Weights of a small mixture-of-experts language model, trained from scratch on English Wikipedia.
Experts: 64 experts in each of 8 layers, 4 picks a token.
Training: a variant of Adam for the experts, 241M tokens, 6398 steps.
Below are experts of layer 4 (counted from 0) of a mixture-of-experts language model. Rows are named router (the router's row for the expert), up (a neuron's input weights, with its number), down (a neuron's output weights, with its number) and show model dimensions 0-95. Each number is 200 + 30 x the weight over its row's rms, rounded and kept within 0 to 999.
Before each expert's rows: a language model's description of what the expert responds to; "mostly gets" lists some tokens that are sent to it at least half of the time. This comes from a sample of Wikipedia text that the model never trained on.

# expert 45
Infobox field labels. Labels after dashes in infobox lists following coordinates, e.g. Built, Construction started, Elevation, Coordinates, Genus; also "a" and "the" before nouns.
mostly gets: " Coordinates", " Genus", " •", " Died", " den", " Binomial"
router,186,125,242,215,209,165,203,239,211,198,232,201,218,201,160,193,235,221,152,199,178,227,166,216,246,181,220,191,203,176,177,160,200,157,207,214,173,197,217,186,166,238,191,171,213,277,191,198,258,197,127,202,132,164,156,192,170,222,180,183,140,202,234,213,182,203,139,202,214,206,234,200,166,205,211,160,153,193,199,215,206,233,216,163,172,176,172,232,228,223,204,133,191,174,226,208
up5,173,128,231,198,183,157,157,199,213,239,205,182,146,235,168,161,199,204,159,201,265,202,185,185,224,176,159,196,203,191,225,217,188,160,132,218,147,173,195,192,158,229,178,130,175,194,165,235,205,183,175,185,169,204,166,221,137,256,173,257,185,197,217,182,182,165,173,186,150,160,190,197,225,216,215,198,186,218,195,220,196,239,210,162,215,221,215,227,204,169,249,182,224,215,160,199
down5,175,178,181,205,161,248,230,224,212,209,198,211,161,223,184,206,195,223,219,205,151,192,228,181,207,158,221,148,203,214,195,195,141,152,211,187,139,186,183,237,211,263,219,213,129,194,201,218,205,181,236,168,195,206,230,164,196,233,149,206,216,178,193,242,221,176,169,169,203,175,134,205,201,187,191,196,160,232,231,190,170,222,232,163,231,199,265,229,185,122,202,208,243,244,156,175
up6,162,192,217,176,168,196,225,169,93,160,200,175,196,174,225,211,197,167,232,239,214,187,146,209,185,238,143,203,145,196,224,222,179,222,172,212,235,186,179,177,139,248,248,213,157,201,204,213,209,220,186,170,205,171,237,213,193,202,238,215,160,273,202,179,164,240,188,151,192,192,200,156,170,199,157,230,198,213,189,152,209,212,214,170,222,245,186,215,158,222,207,167,199,177,185,182
down6,211,188,180,202,203,171,208,163,205,255,160,184,226,221,201,200,143,208,198,222,199,203,168,170,190,246,151,175,232,153,187,186,196,208,191,181,181,152,175,224,173,188,185,231,200,202,225,180,173,221,254,227,186,219,204,210,180,169,129,218,248,201,172,150,250,246,194,207,217,268,236,241,176,149,164,245,132,220,138,224,189,211,170,191,184,206,207,183,164,169,183,218,226,198,184,257
up7,185,112,224,185,188,169,192,197,215,192,213,183,197,172,142,172,182,203,186,207,190,233,167,199,167,200,161,202,181,257,208,199,180,155,209,200,148,172,214,226,210,216,217,195,168,238,150,210,252,178,157,290,175,162,173,183,194,238,167,212,152,194,225,226,180,188,212,194,186,216,192,196,174,186,198,179,205,183,173,141,195,250,178,263,192,170,177,219,211,209,151,113,208,218,209,200
down7,218,175,256,218,212,200,263,230,174,231,234,135,183,117,197,232,249,185,180,169,223,204,184,158,262,192,203,182,215,203,210,250,222,170,198,230,196,147,186,232,241,180,182,206,176,223,231,202,165,153,204,197,168,213,196,211,231,185,182,138,200,191,261,208,221,175,140,194,231,179,158,206,202,203,212,253,216,202,214,187,199,244,261,219,197,190,208,194,205,174,192,218,215,206,194,268
up8,194,178,213,219,184,154,251,185,219,174,254,232,171,197,171,135,190,171,180,201,220,213,185,187,219,224,197,193,193,175,208,207,181,129,199,210,161,236,173,177,203,155,184,112,193,242,213,146,237,220,193,217,157,209,158,147,218,255,255,189,161,175,190,177,223,231,160,128,176,198,238,168,198,236,209,178,165,194,196,157,199,221,240,183,180,219,212,198,206,211,176,176,163,192,207,184
down8,247,208,227,154,226,188,261,215,246,167,209,194,205,210,211,238,211,180,205,177,197,238,240,171,212,178,171,159,199,174,226,221,199,207,197,251,187,220,180,184,179,212,163,142,200,246,199,241,212,213,198,188,161,199,165,169,221,192,233,157,202,176,180,161,195,250,153,230,204,160,199,165,198,246,183,217,282,227,204,156,229,216,230,187,135,158,227,215,227,203,208,138,139,211,203,176
up9,212,191,203,194,206,182,217,201,200,181,208,198,207,201,175,144,147,175,171,163,209,165,190,179,226,237,114,238,200,190,211,212,205,181,198,263,183,233,224,169,179,225,274,202,196,184,215,158,174,193,179,247,197,226,158,167,239,189,248,177,242,198,247,231,251,220,266,184,125,174,182,170,221,218,193,190,207,225,204,252,203,191,174,141,141,215,192,216,175,188,225,188,209,199,208,225
down9,196,241,142,204,180,192,197,164,166,187,137,191,265,205,209,181,160,220,231,201,154,216,231,135,178,194,151,228,197,161,248,168,200,199,163,204,224,177,131,195,193,188,184,204,196,221,155,209,174,170,183,207,266,199,149,208,231,219,212,178,189,209,241,231,202,212,228,208,150,193,211,220,185,175,190,189,184,225,230,235,191,148,217,218,216,202,193,211,226,125,273,163,219,214,172,213
up10,190,228,216,195,206,254,215,209,223,175,179,241,196,208,215,242,159,208,198,244,218,198,102,209,260,198,164,197,215,221,225,231,188,252,234,174,240,240,227,194,217,173,175,146,210,203,196,186,177,222,178,198,237,180,235,230,174,195,232,153,144,175,198,164,198,201,191,165,247,199,171,210,161,227,179,124,213,190,219,199,204,230,203,247,142,197,183,170,185,206,241,141,182,217,220,183
down10,185,219,148,210,227,199,208,193,217,208,236,203,283,186,218,195,221,204,216,133,190,157,178,286,201,208,219,241,175,203,225,176,180,195,179,241,174,169,248,127,250,206,261,219,173,217,267,193,188,134,223,225,198,174,186,190,226,204,202,195,248,217,160,229,210,206,166,201,220,196,205,184,243,246,199,182,158,161,170,212,203,206,222,205,230,171,157,196,189,235,216,210,191,204,172,184
up11,234,196,176,214,207,198,165,238,226,171,192,235,126,180,204,143,224,185,230,156,157,176,213,144,146,188,172,233,218,175,199,177,185,183,191,235,196,216,215,180,222,215,205,199,200,235,203,234,147,209,171,185,176,220,156,190,183,232,220,187,176,184,244,211,198,226,207,199,223,147,223,149,203,202,122,177,242,166,173,194,232,256,174,261,178,218,227,235,220,189,135,230,178,212,230,222
down11,139,230,205,221,205,155,217,214,193,215,201,215,141,188,187,211,259,198,212,197,254,216,204,228,237,182,194,243,201,185,197,148,230,232,168,165,211,210,223,214,208,187,189,187,195,222,194,178,198,204,243,198,189,203,161,98,274,212,168,213,277,193,205,220,146,205,219,197,220,182,192,273,149,169,246,218,218,219,228,185,170,203,189,205,238,211,250,193,177,179,234,208,190,201,204,155
up12,166,218,234,278,241,218,257,213,202,156,225,181,164,160,184,195,192,236,227,232,186,204,195,224,246,217,158,249,204,164,221,195,183,213,208,236,200,225,190,201,221,179,266,167,181,183,141,225,226,172,166,186,145,200,163,160,214,213,215,254,219,188,236,155,221,232,223,198,199,245,149,230,205,225,164,190,149,221,182,203,228,220,173,200,148,160,164,236,206,227,178,195,207,217,194,179
down12,245,189,263,204,206,225,145,202,173,157,227,165,197,154,228,253,248,216,230,135,233,230,238,215,178,191,193,197,237,205,227,212,223,192,180,185,201,190,214,179,216,213,161,258,182,159,215,224,213,210,237,222,162,220,172,213,200,199,255,213,216,230,219,167,144,218,200,205,191,169,145,173,207,270,208,214,208,237,220,185,146,149,200,174,216,233,161,160,161,196,166,204,173,218,232,220
up13,212,222,215,205,243,182,200,161,186,183,75,243,198,179,184,224,176,210,176,187,244,217,167,203,246,223,217,187,191,214,206,189,177,163,148,227,166,231,186,241,216,168,198,229,178,188,215,225,190,192,206,184,189,207,190,214,170,207,217,213,199,150,190,239,176,211,186,220,181,235,203,199,203,217,191,104,272,196,188,174,249,207,182,218,241,209,202,232,188,213,110,212,170,203,223,223
down13,204,246,167,213,214,199,182,179,174,179,272,213,180,138,230,196,243,166,253,185,187,203,190,250,216,199,198,207,197,200,167,177,203,226,207,222,202,174,211,216,236,183,191,203,198,168,188,201,141,217,242,208,205,205,193,172,186,195,150,214,234,161,156,223,239,226,150,185,193,220,201,183,216,202,180,215,147,229,265,245,231,187,232,180,191,173,170,157,256,167,285,193,257,253,192,207
up14,201,229,204,172,205,177,216,214,154,149,183,214,200,207,147,178,234,198,270,239,176,229,153,190,281,235,200,226,202,230,238,226,191,203,160,223,219,198,243,157,131,211,239,196,214,215,163,200,249,208,182,203,206,210,169,210,230,223,198,180,199,274,171,220,180,236,170,127,188,185,274,211,167,178,189,176,177,210,166,196,185,160,235,193,178,169,218,205,173,190,187,181,186,223,189,212
down14,181,202,178,225,164,235,184,173,203,172,213,189,151,175,202,234,171,186,159,209,222,174,203,174,162,185,186,204,210,186,194,176,161,246,189,217,183,167,152,144,160,206,225,203,227,127,194,237,171,167,163,198,218,205,163,213,125,228,156,206,230,178,245,172,198,203,194,193,207,201,193,221,198,205,199,190,282,232,251,185,230,187,264,220,185,216,172,218,225,210,249,120,176,179,195,158
up15,172,216,204,167,154,171,176,203,183,188,231,163,189,226,173,234,186,186,167,217,187,180,236,176,245,160,178,214,178,198,216,218,193,191,168,215,168,232,193,167,248,240,222,188,229,246,224,167,197,183,196,226,261,233,269,210,225,177,203,178,264,146,225,181,196,210,196,189,207,239,215,173,199,251,181,197,190,207,218,231,216,234,234,156,188,224,154,257,191,278,217,141,230,225,159,230
down15,232,188,167,193,167,191,227,233,200,184,216,227,211,238,190,218,197,208,164,201,145,182,179,169,245,168,214,171,202,236,243,255,190,162,197,231,196,188,213,197,152,161,229,200,224,237,210,196,164,195,119,195,209,208,150,190,221,184,188,211,231,162,182,196,175,233,145,210,195,165,249,195,215,164,158,196,160,187,263,230,229,229,251,185,202,176,118,191,255,202,215,258,185,211,196,215
up16,183,169,201,190,239,245,205,190,184,254,206,205,178,197,210,167,179,194,262,248,240,221,180,204,234,200,158,181,204,250,200,220,159,210,228,187,223,192,215,120,215,199,210,177,194,192,190,244,210,178,149,175,169,218,168,154,149,194,268,195,225,205,218,190,217,253,224,166,220,207,244,154,213,194,218,149,190,195,174,221,218,184,209,222,157,262,164,177,213,240,190,123,207,225,214,227
down16,135,149,164,164,245,198,227,202,180,176,208,200,199,179,207,145,190,208,216,228,163,180,155,190,215,204,185,217,210,238,172,177,147,213,225,211,170,202,172,188,225,238,197,228,135,164,234,249,248,153,189,169,219,196,170,198,143,202,188,157,202,184,197,251,206,215,225,206,186,173,156,181,238,165,203,142,145,183,191,226,200,217,231,166,185,172,164,182,236,190,169,146,192,213,153,164
up17,145,198,227,214,155,236,283,181,210,191,230,161,201,169,188,190,212,192,226,162,217,269,195,218,175,209,149,227,185,207,191,201,192,223,217,209,227,231,214,228,205,251,217,140,188,253,189,171,154,238,152,265,215,184,172,205,183,249,222,166,200,166,214,192,219,178,179,221,144,209,221,238,228,184,228,175,180,154,178,246,205,186,191,194,202,174,200,229,179,205,167,226,261,217,246,208
down17,238,177,244,244,199,184,226,183,247,242,264,167,224,169,211,199,218,189,186,233,190,216,179,197,221,210,167,194,214,185,191,190,181,188,189,192,166,223,188,162,172,248,191,171,252,233,177,154,245,178,153,204,243,184,238,217,267,203,146,244,187,249,203,165,232,206,223,223,186,234,231,181,177,182,224,127,181,182,194,171,181,209,192,237,230,228,238,175,238,206,179,178,148,160,226,234
up18,248,158,259,184,188,156,168,211,197,198,257,214,154,170,186,188,211,208,233,219,184,200,214,126,235,223,212,190,207,197,189,235,172,211,249,192,215,242,231,190,146,169,220,218,185,159,195,241,238,165,244,228,204,194,201,229,122,208,183,193,226,152,202,190,236,263,211,193,151,207,239,221,175,204,236,197,139,243,179,221,231,186,236,203,225,256,175,178,177,194,184,218,182,205,213,196
down18,206,226,241,140,201,173,185,212,211,184,201,213,160,192,172,191,216,254,194,204,168,169,193,165,259,202,208,216,183,157,163,187,138,190,232,143,249,244,170,198,146,176,199,189,229,211,182,209,183,223,206,196,249,223,250,183,195,215,198,180,185,205,184,266,218,212,245,256,209,213,205,194,197,206,209,188,198,207,205,235,234,218,167,190,179,184,186,195,169,264,312,187,199,188,243,172
up19,228,167,208,233,160,221,183,194,132,161,172,195,181,205,211,179,211,230,250,170,202,183,195,166,245,169,178,196,190,196,206,274,186,199,195,215,181,246,232,204,222,206,180,221,201,202,198,206,185,185,164,197,185,198,185,147,141,215,185,282,231,213,269,232,225,183,167,183,160,194,218,206,205,231,230,241,152,245,196,192,192,147,243,211,211,209,209,144,218,243,155,236,240,201,207,250
down19,158,157,283,168,186,190,242,183,172,225,254,126,230,162,158,169,196,207,207,188,198,189,183,213,206,190,128,171,200,158,163,189,201,192,185,188,211,175,194,215,166,259,190,190,239,183,185,177,242,272,150,189,249,156,172,195,211,160,165,210,211,228,194,239,189,184,186,177,190,168,176,218,210,211,205,188,185,250,223,224,206,213,182,225,146,197,203,175,183,199,172,152,242,167,210,203
up20,245,195,278,207,264,186,206,235,201,153,221,227,194,171,178,162,239,204,174,225,176,186,211,185,203,185,190,260,194,216,210,193,176,220,172,202,220,201,193,189,184,195,167,113,143,268,200,139,204,217,223,212,176,227,203,183,132,218,207,151,240,220,208,235,173,176,234,176,233,155,203,237,224,240,180,215,178,148,208,164,175,208,230,217,202,217,223,238,221,185,195,185,190,182,231,224
down20,165,151,189,191,257,195,182,247,231,177,147,240,201,224,230,163,200,198,177,292,164,239,169,215,215,161,174,244,188,181,144,164,192,165,168,138,211,194,218,244,206,183,177,165,151,256,229,225,165,204,176,228,161,231,239,211,195,169,189,196,202,209,179,224,218,169,241,165,157,165,225,218,216,221,211,202,216,192,220,206,216,176,216,192,196,191,227,231,218,195,255,249,184,195,198,186
up21,239,187,202,174,203,178,187,164,190,284,184,264,203,172,197,187,205,169,163,157,224,211,226,159,170,232,212,177,170,198,236,192,158,182,195,214,204,185,232,252,171,216,214,193,206,226,188,209,226,179,160,180,191,218,189,156,202,240,169,139,197,216,211,233,204,248,200,155,239,274,220,201,242,227,203,172,172,220,190,222,191,249,205,166,174,193,181,244,130,197,240,205,143,227,166,220
down21,150,193,214,185,156,202,195,170,193,229,198,215,187,202,222,189,181,194,169,221,183,172,210,210,192,226,167,147,203,195,180,248,185,208,204,283,235,172,227,237,179,216,161,268,200,198,225,168,200,206,193,199,193,196,221,128,244,198,186,164,173,222,168,161,224,189,238,151,206,182,172,183,233,220,199,185,209,160,184,158,215,187,238,191,185,175,194,184,251,160,320,217,200,238,193,218
up22,225,194,199,240,237,163,213,201,210,252,234,183,171,201,224,249,208,191,209,217,178,174,186,189,222,167,188,175,196,206,203,236,218,139,197,185,256,185,175,186,200,197,180,157,192,253,113,239,184,138,220,212,210,231,204,245,214,195,175,195,202,234,197,188,229,188,209,215,206,239,225,208,155,224,171,132,236,181,156,175,169,177,145,208,165,246,269,219,197,174,193,146,225,215,234,175
down22,211,238,204,196,220,190,190,155,187,215,185,241,159,263,211,210,197,172,216,185,204,153,217,214,255,227,198,253,181,207,250,163,191,214,171,228,235,164,214,216,233,186,225,197,188,191,257,237,129,176,248,198,237,205,185,221,188,196,219,240,215,167,181,154,189,118,193,203,234,212,148,184,197,159,164,202,183,180,164,181,173,193,203,152,208,199,205,180,261,136,154,216,193,196,163,202
up23,228,140,257,195,202,154,259,213,200,197,179,221,217,213,195,207,195,206,240,193,279,156,176,194,207,205,181,211,175,205,217,184,184,213,237,171,206,168,276,220,208,176,280,222,213,257,225,192,204,176,154,238,203,193,250,233,217,231,245,277,209,209,214,231,157,221,218,209,188,209,195,202,195,226,205,198,204,191,150,145,220,188,194,242,250,199,222,222,189,230,219,165,217,218,220,176
down23,237,179,210,169,223,181,149,232,180,254,170,184,252,199,190,261,247,223,223,234,168,194,142,182,196,149,154,172,184,206,172,204,198,207,215,177,191,188,199,176,218,198,177,253,205,160,175,155,189,176,170,168,186,197,122,215,172,242,213,152,212,239,150,171,208,217,204,217,180,242,227,170,166,198,167,232,174,163,232,227,227,150,196,173,188,184,175,255,218,237,221,177,196,175,231,201
up24,228,195,193,141,214,124,223,185,206,185,204,158,194,225,232,139,179,227,207,204,210,261,167,194,230,206,170,238,177,205,204,215,187,182,150,227,176,177,234,178,219,194,235,231,212,153,194,196,219,162,171,158,196,202,262,257,195,189,186,249,183,229,181,218,222,151,214,196,175,193,180,209,150,210,197,177,158,218,185,180,194,207,194,159,148,141,165,176,153,217,130,173,163,223,210,203
down24,227,193,155,194,205,179,150,218,202,187,169,184,243,214,230,193,131,220,193,205,234,185,157,187,186,183,221,181,201,151,130,237,196,128,210,210,223,188,172,152,201,198,214,182,226,163,195,250,170,179,145,209,218,196,204,224,189,200,211,240,194,213,155,180,168,158,190,209,220,207,182,144,177,184,159,217,186,230,210,168,169,215,222,165,207,197,193,143,182,240,146,168,145,134,155,199
up25,207,156,237,204,151,169,159,211,164,227,175,207,230,199,225,207,206,217,224,158,214,221,120,153,208,241,170,192,200,254,212,185,210,212,169,181,191,227,215,199,191,221,265,191,153,229,194,205,215,208,202,171,182,194,143,185,202,227,210,227,182,172,193,143,168,211,211,190,104,165,184,227,207,197,167,217,181,238,176,210,230,144,237,289,187,171,208,200,195,167,170,190,229,211,195,194
down25,249,194,197,224,171,165,166,201,252,219,227,170,206,162,198,161,233,250,164,218,194,164,228,172,250,245,191,232,180,180,243,212,214,245,199,237,181,252,144,179,286,215,209,250,221,191,190,192,168,192,220,226,173,201,205,226,216,228,190,235,186,216,203,152,234,163,215,198,132,254,206,188,190,197,215,202,241,186,222,202,187,171,216,237,225,193,220,218,193,212,216,197,286,181,175,188
up26,209,209,218,113,227,164,222,239,217,231,198,179,102,193,181,200,188,184,177,219,175,177,191,150,185,205,157,182,193,184,211,188,206,189,180,202,192,231,221,241,187,161,181,219,220,183,160,216,261,166,184,188,179,211,194,187,212,189,209,152,210,222,254,180,267,202,230,171,197,226,225,218,212,227,158,145,208,231,168,179,165,169,146,212,227,225,211,216,157,223,184,221,267,206,252,206
down26,237,229,222,234,183,188,177,221,242,238,200,178,218,207,147,186,160,203,185,160,156,233,179,195,184,204,239,162,203,252,201,160,153,208,196,231,183,151,225,234,172,242,233,236,203,164,235,172,191,192,194,202,165,193,201,133,188,165,213,209,217,228,196,294,225,176,243,235,182,233,172,242,168,186,258,199,207,221,205,178,179,171,217,214,181,206,193,220,174,153,201,215,274,206,230,193
up27,182,210,204,156,193,213,197,179,144,188,207,237,185,216,210,209,215,202,195,174,148,204,243,192,250,178,197,217,193,193,179,244,182,168,233,196,137,189,224,188,185,254,240,185,207,228,188,163,189,153,227,176,226,205,188,229,187,196,161,252,209,234,252,198,222,215,170,185,182,223,221,188,109,196,212,154,219,135,189,208,208,239,216,149,169,186,221,198,140,233,170,136,211,236,247,224
down27,197,262,204,216,216,283,204,199,204,201,203,216,175,230,208,196,213,259,189,197,217,134,163,202,234,188,234,233,204,168,222,193,207,218,273,160,293,201,212,229,214,178,215,220,258,207,184,196,158,221,180,193,244,187,202,163,217,188,205,236,205,133,218,190,207,244,225,228,217,201,237,170,230,157,211,211,192,227,190,228,170,204,197,179,217,203,181,223,127,240,212,146,204,217,190,212
up28,157,157,231,211,229,200,175,203,146,193,211,198,211,165,266,230,183,217,193,177,152,210,196,229,230,203,194,190,184,193,208,209,176,209,222,150,227,236,229,227,195,239,153,173,161,228,117,203,197,175,206,197,212,212,180,217,207,258,204,195,223,260,207,188,182,154,217,149,236,254,173,163,208,188,203,167,242,187,206,229,229,171,209,216,224,248,245,183,207,152,158,138,150,223,207,197
down28,196,242,202,184,180,170,218,199,185,234,183,193,207,211,223,187,184,226,235,212,238,147,201,206,214,258,222,190,260,307,184,201,204,170,143,207,222,220,211,173,203,232,210,174,209,198,211,203,154,192,255,166,223,184,213,224,235,220,202,209,238,192,207,156,211,185,232,210,181,224,241,175,186,149,224,255,198,125,177,239,170,177,158,211,211,195,187,200,190,168,183,253,244,177,243,155
up29,174,153,227,151,235,195,217,202,177,176,158,182,245,208,230,212,205,184,219,137,199,189,196,184,168,231,196,153,197,174,190,215,188,154,131,257,176,188,241,203,226,233,211,224,223,193,185,174,186,181,191,156,168,205,204,244,199,198,211,211,272,199,195,204,241,161,255,217,175,150,177,241,206,185,174,179,200,212,144,116,177,186,178,176,183,231,257,215,184,214,182,182,232,228,210,237
down29,186,168,201,186,194,152,162,200,226,196,222,179,195,206,191,198,134,168,249,231,142,208,207,217,230,175,229,178,205,244,209,216,217,213,170,205,204,195,236,193,267,246,208,163,230,184,246,249,175,162,195,156,199,194,182,188,182,149,223,172,184,200,171,168,177,191,220,166,184,199,179,231,194,196,291,165,179,231,202,218,210,150,163,252,260,172,186,177,170,162,186,231,210,239,248,186
up30,233,193,235,152,133,200,160,223,210,190,198,228,213,231,213,123,198,202,200,223,223,238,167,195,221,233,218,176,185,218,198,206,188,200,189,241,193,193,223,214,193,190,262,212,210,207,184,110,135,138,191,182,262,208,194,206,222,220,189,190,253,186,163,158,216,188,222,189,240,191,186,210,190,195,148,173,198,222,170,145,243,239,235,170,245,222,184,216,197,199,155,162,233,201,230,217
down30,242,208,194,245,169,261,181,194,198,220,222,227,170,176,212,208,168,221,192,220,198,119,120,157,177,144,226,182,217,220,197,236,208,204,213,226,233,200,211,227,183,221,186,151,250,187,208,245,155,185,216,179,215,219,184,203,192,162,210,204,210,196,106,156,196,166,160,180,220,211,240,124,164,185,241,195,233,238,174,206,205,193,181,230,237,193,194,216,220,179,197,232,197,177,189,206
up31,145,277,222,227,217,204,195,170,214,248,139,193,223,208,250,192,224,193,228,159,224,189,134,210,204,228,174,163,181,227,199,207,208,218,215,246,208,199,190,200,192,163,247,180,196,238,133,198,233,143,202,198,215,232,182,164,185,155,254,193,180,195,165,238,189,260,175,183,191,170,185,203,223,250,213,179,224,190,176,233,237,242,186,186,182,190,173,147,231,235,161,230,222,198,187,208
down31,220,233,167,175,178,219,222,195,184,199,139,192,190,213,218,217,175,168,167,187,159,175,303,219,189,260,209,265,209,166,193,193,241,202,213,136,205,193,173,185,209,163,132,231,235,197,221,220,203,172,212,199,254,173,241,214,208,229,176,193,173,153,173,253,211,206,197,199,187,230,224,205,219,167,204,207,205,219,218,240,202,180,229,153,166,179,193,208,248,200,128,171,210,205,234,219
up32,222,218,180,231,229,217,177,190,212,191,162,239,198,305,225,232,175,196,174,262,212,267,223,190,230,237,196,188,168,217,236,181,162,219,139,249,261,198,198,212,193,203,208,194,194,199,194,154,204,195,234,210,189,209,249,205,235,255,211,142,210,211,203,241,203,150,190,204,250,243,221,232,242,216,193,185,189,219,215,217,219,242,188,180,192,198,236,196,199,229,223,212,218,189,271,216
down32,217,129,189,253,174,172,210,198,218,182,197,221,236,200,159,167,187,206,189,221,216,204,119,247,178,219,175,197,239,233,193,204,228,183,155,171,240,203,209,210,205,180,226,171,236,233,215,158,162,194,188,228,206,179,214,227,208,206,188,176,197,211,198,192,229,238,153,184,148,303,232,228,218,159,223,163,177,174,206,152,217,198,225,189,212,207,201,212,189,202,267,214,153,155,226,246
up33,151,170,213,217,202,188,204,178,170,206,154,193,197,117,181,175,198,201,229,185,217,174,236,197,181,196,165,210,191,186,236,263,186,251,198,174,185,198,189,223,172,208,252,220,208,195,199,223,175,190,173,247,179,204,226,187,141,258,206,251,186,168,288,179,184,211,225,178,233,214,188,228,238,196,211,167,196,143,164,180,179,222,250,151,231,234,236,216,214,196,178,226,191,203,257,247
down33,229,213,167,237,196,153,178,261,200,211,206,202,212,204,202,226,164,195,199,209,159,261,207,161,199,145,165,190,198,128,170,183,190,250,197,174,226,191,196,186,237,184,213,187,230,180,196,143,157,194,208,204,156,205,240,155,167,192,189,212,239,151,215,248,162,185,168,180,159,213,185,202,198,227,212,276,200,176,201,199,245,226,169,208,199,274,171,213,188,192,251,169,247,226,232,192
up34,169,135,207,153,191,213,256,234,208,162,215,168,219,198,199,146,178,228,226,164,225,250,204,200,197,222,183,208,189,220,199,201,176,222,239,207,210,199,240,146,182,228,161,167,186,236,183,182,198,200,172,197,165,202,222,230,162,227,222,151,240,162,207,179,146,165,170,190,216,232,195,186,198,225,184,210,193,252,199,252,188,211,230,169,195,172,170,200,235,206,211,135,195,208,117,122
down34,200,142,244,195,205,191,196,262,227,195,247,158,193,197,187,212,234,264,162,198,192,227,255,194,212,201,230,170,242,178,186,176,232,206,134,193,214,191,193,191,203,232,214,200,175,166,163,175,227,207,199,194,241,131,152,265,196,167,220,214,133,244,219,234,235,250,199,182,186,204,214,184,200,184,194,177,250,235,173,145,202,174,207,148,189,188,218,155,195,190,232,239,215,195,213,207
up35,270,190,199,205,244,192,176,169,225,189,211,166,182,211,166,220,182,184,187,207,172,155,207,215,193,193,209,258,161,210,227,185,173,177,226,242,199,240,193,221,188,195,221,184,176,227,227,195,179,221,165,190,153,208,140,227,171,242,221,201,197,195,192,163,202,247,224,172,172,140,187,175,215,180,160,191,195,145,213,244,159,154,242,135,203,242,169,212,216,235,118,167,249,184,211,181
down35,148,167,177,236,211,158,202,174,240,186,184,218,209,219,181,205,190,229,215,196,261,194,233,180,200,205,183,175,220,156,112,145,251,266,154,218,184,161,205,191,178,166,210,168,222,194,256,127,155,212,190,249,181,205,202,167,202,139,183,192,198,187,199,216,160,211,180,164,161,209,197,171,221,175,188,212,213,170,190,148,211,236,232,235,218,176,215,228,161,211,218,205,201,163,181,180
up36,212,179,176,217,207,180,205,173,215,129,204,162,211,234,192,194,201,188,208,190,184,236,202,209,229,229,201,235,176,174,214,194,189,216,155,199,192,256,224,181,274,210,221,170,213,185,233,165,200,212,286,172,251,203,205,200,186,243,229,201,255,227,192,180,194,156,175,205,201,159,198,241,223,170,199,147,246,159,177,202,195,216,92,219,218,191,179,202,147,172,203,164,194,223,195,157
down36,195,198,190,155,186,209,183,243,136,208,172,135,217,212,193,173,235,171,211,207,143,214,266,246,223,223,218,202,211,166,170,215,188,206,219,207,228,275,244,177,196,185,205,134,227,180,178,245,277,217,201,197,163,222,206,234,229,205,176,253,202,227,153,187,206,182,200,207,219,177,209,135,193,187,231,142,176,185,191,218,235,198,223,228,223,175,212,199,200,194,214,163,234,207,199,259
up37,243,188,220,218,183,255,150,238,231,210,189,216,164,212,206,194,198,185,185,198,243,166,185,216,185,186,205,203,198,172,236,215,195,140,156,226,230,241,203,193,174,193,197,175,195,208,188,190,241,166,204,189,216,197,217,188,141,168,234,207,172,199,269,218,171,232,174,174,180,213,188,255,258,187,201,122,277,230,211,183,196,204,228,185,220,204,189,151,122,235,206,187,176,219,138,230
down37,201,162,180,209,202,184,252,127,202,187,187,170,223,140,149,220,219,176,221,218,249,162,215,191,180,236,220,128,182,214,191,210,183,191,232,160,143,191,131,206,167,193,211,220,212,194,248,216,182,234,259,239,217,177,180,179,221,179,152,173,206,200,155,224,218,180,177,211,173,189,218,208,148,180,160,211,155,260,180,178,224,201,235,205,229,234,189,189,198,227,148,225,190,196,221,166
up38,173,105,228,187,226,196,223,201,186,174,213,195,183,203,228,219,184,197,169,185,183,163,177,185,274,204,173,166,198,156,221,214,196,196,267,240,186,213,248,207,171,184,223,200,199,211,180,245,171,208,231,211,178,178,199,130,198,167,164,193,157,215,316,187,214,201,172,186,207,206,204,183,209,210,216,148,242,252,203,235,224,181,187,231,176,207,226,202,206,193,218,144,192,219,226,230
down38,174,199,165,147,189,227,238,230,171,206,187,217,215,200,186,218,202,183,211,186,205,226,189,145,147,267,211,240,194,206,258,230,139,215,205,216,188,186,190,198,224,217,178,162,156,207,203,162,249,236,220,218,198,182,189,229,175,239,239,161,213,198,207,168,215,124,171,201,223,180,182,167,234,208,220,190,200,210,223,244,132,245,206,242,217,141,229,184,165,217,215,159,203,158,249,231
up39,142,224,220,207,232,155,211,210,181,199,205,219,205,143,227,170,168,180,250,186,227,196,146,211,212,201,182,204,200,264,216,186,187,254,197,138,235,235,199,214,200,144,192,213,189,227,196,205,179,194,190,226,147,199,223,175,176,167,238,261,152,216,194,200,170,212,165,237,195,247,213,169,171,192,166,165,153,190,129,227,156,174,164,185,195,247,217,190,180,255,184,179,199,234,236,205
down39,138,194,182,273,211,206,234,220,194,222,120,252,223,218,264,228,198,231,190,213,167,202,187,227,192,191,191,229,239,189,195,205,195,237,219,141,185,173,203,183,222,183,232,215,185,217,222,218,213,152,261,207,186,182,144,188,147,225,180,235,187,196,177,184,202,255,229,186,193,195,224,224,245,188,166,183,168,186,216,273,184,210,210,189,178,218,245,198,252,214,207,151,228,244,216,222
up40,221,109,195,219,208,215,224,197,197,184,229,180,177,198,211,172,209,216,178,193,140,176,160,185,222,168,216,214,195,176,218,228,188,183,194,262,172,166,210,127,156,234,225,148,218,219,204,155,161,152,193,161,183,209,227,214,160,204,240,203,211,246,197,157,203,236,215,131,208,143,200,176,202,188,210,173,182,210,219,256,190,165,172,187,217,178,193,192,201,222,140,129,220,209,189,176
down40,160,233,182,156,206,263,184,239,172,208,188,196,176,198,173,185,195,203,191,181,236,175,197,221,172,245,214,242,183,180,112,198,213,174,213,171,194,114,226,186,192,214,206,175,234,219,236,196,173,197,157,246,238,200,244,169,173,222,132,206,223,194,163,198,166,254,170,269,206,223,196,189,201,127,198,161,233,234,181,201,202,210,158,194,227,185,200,209,202,198,196,177,234,183,161,200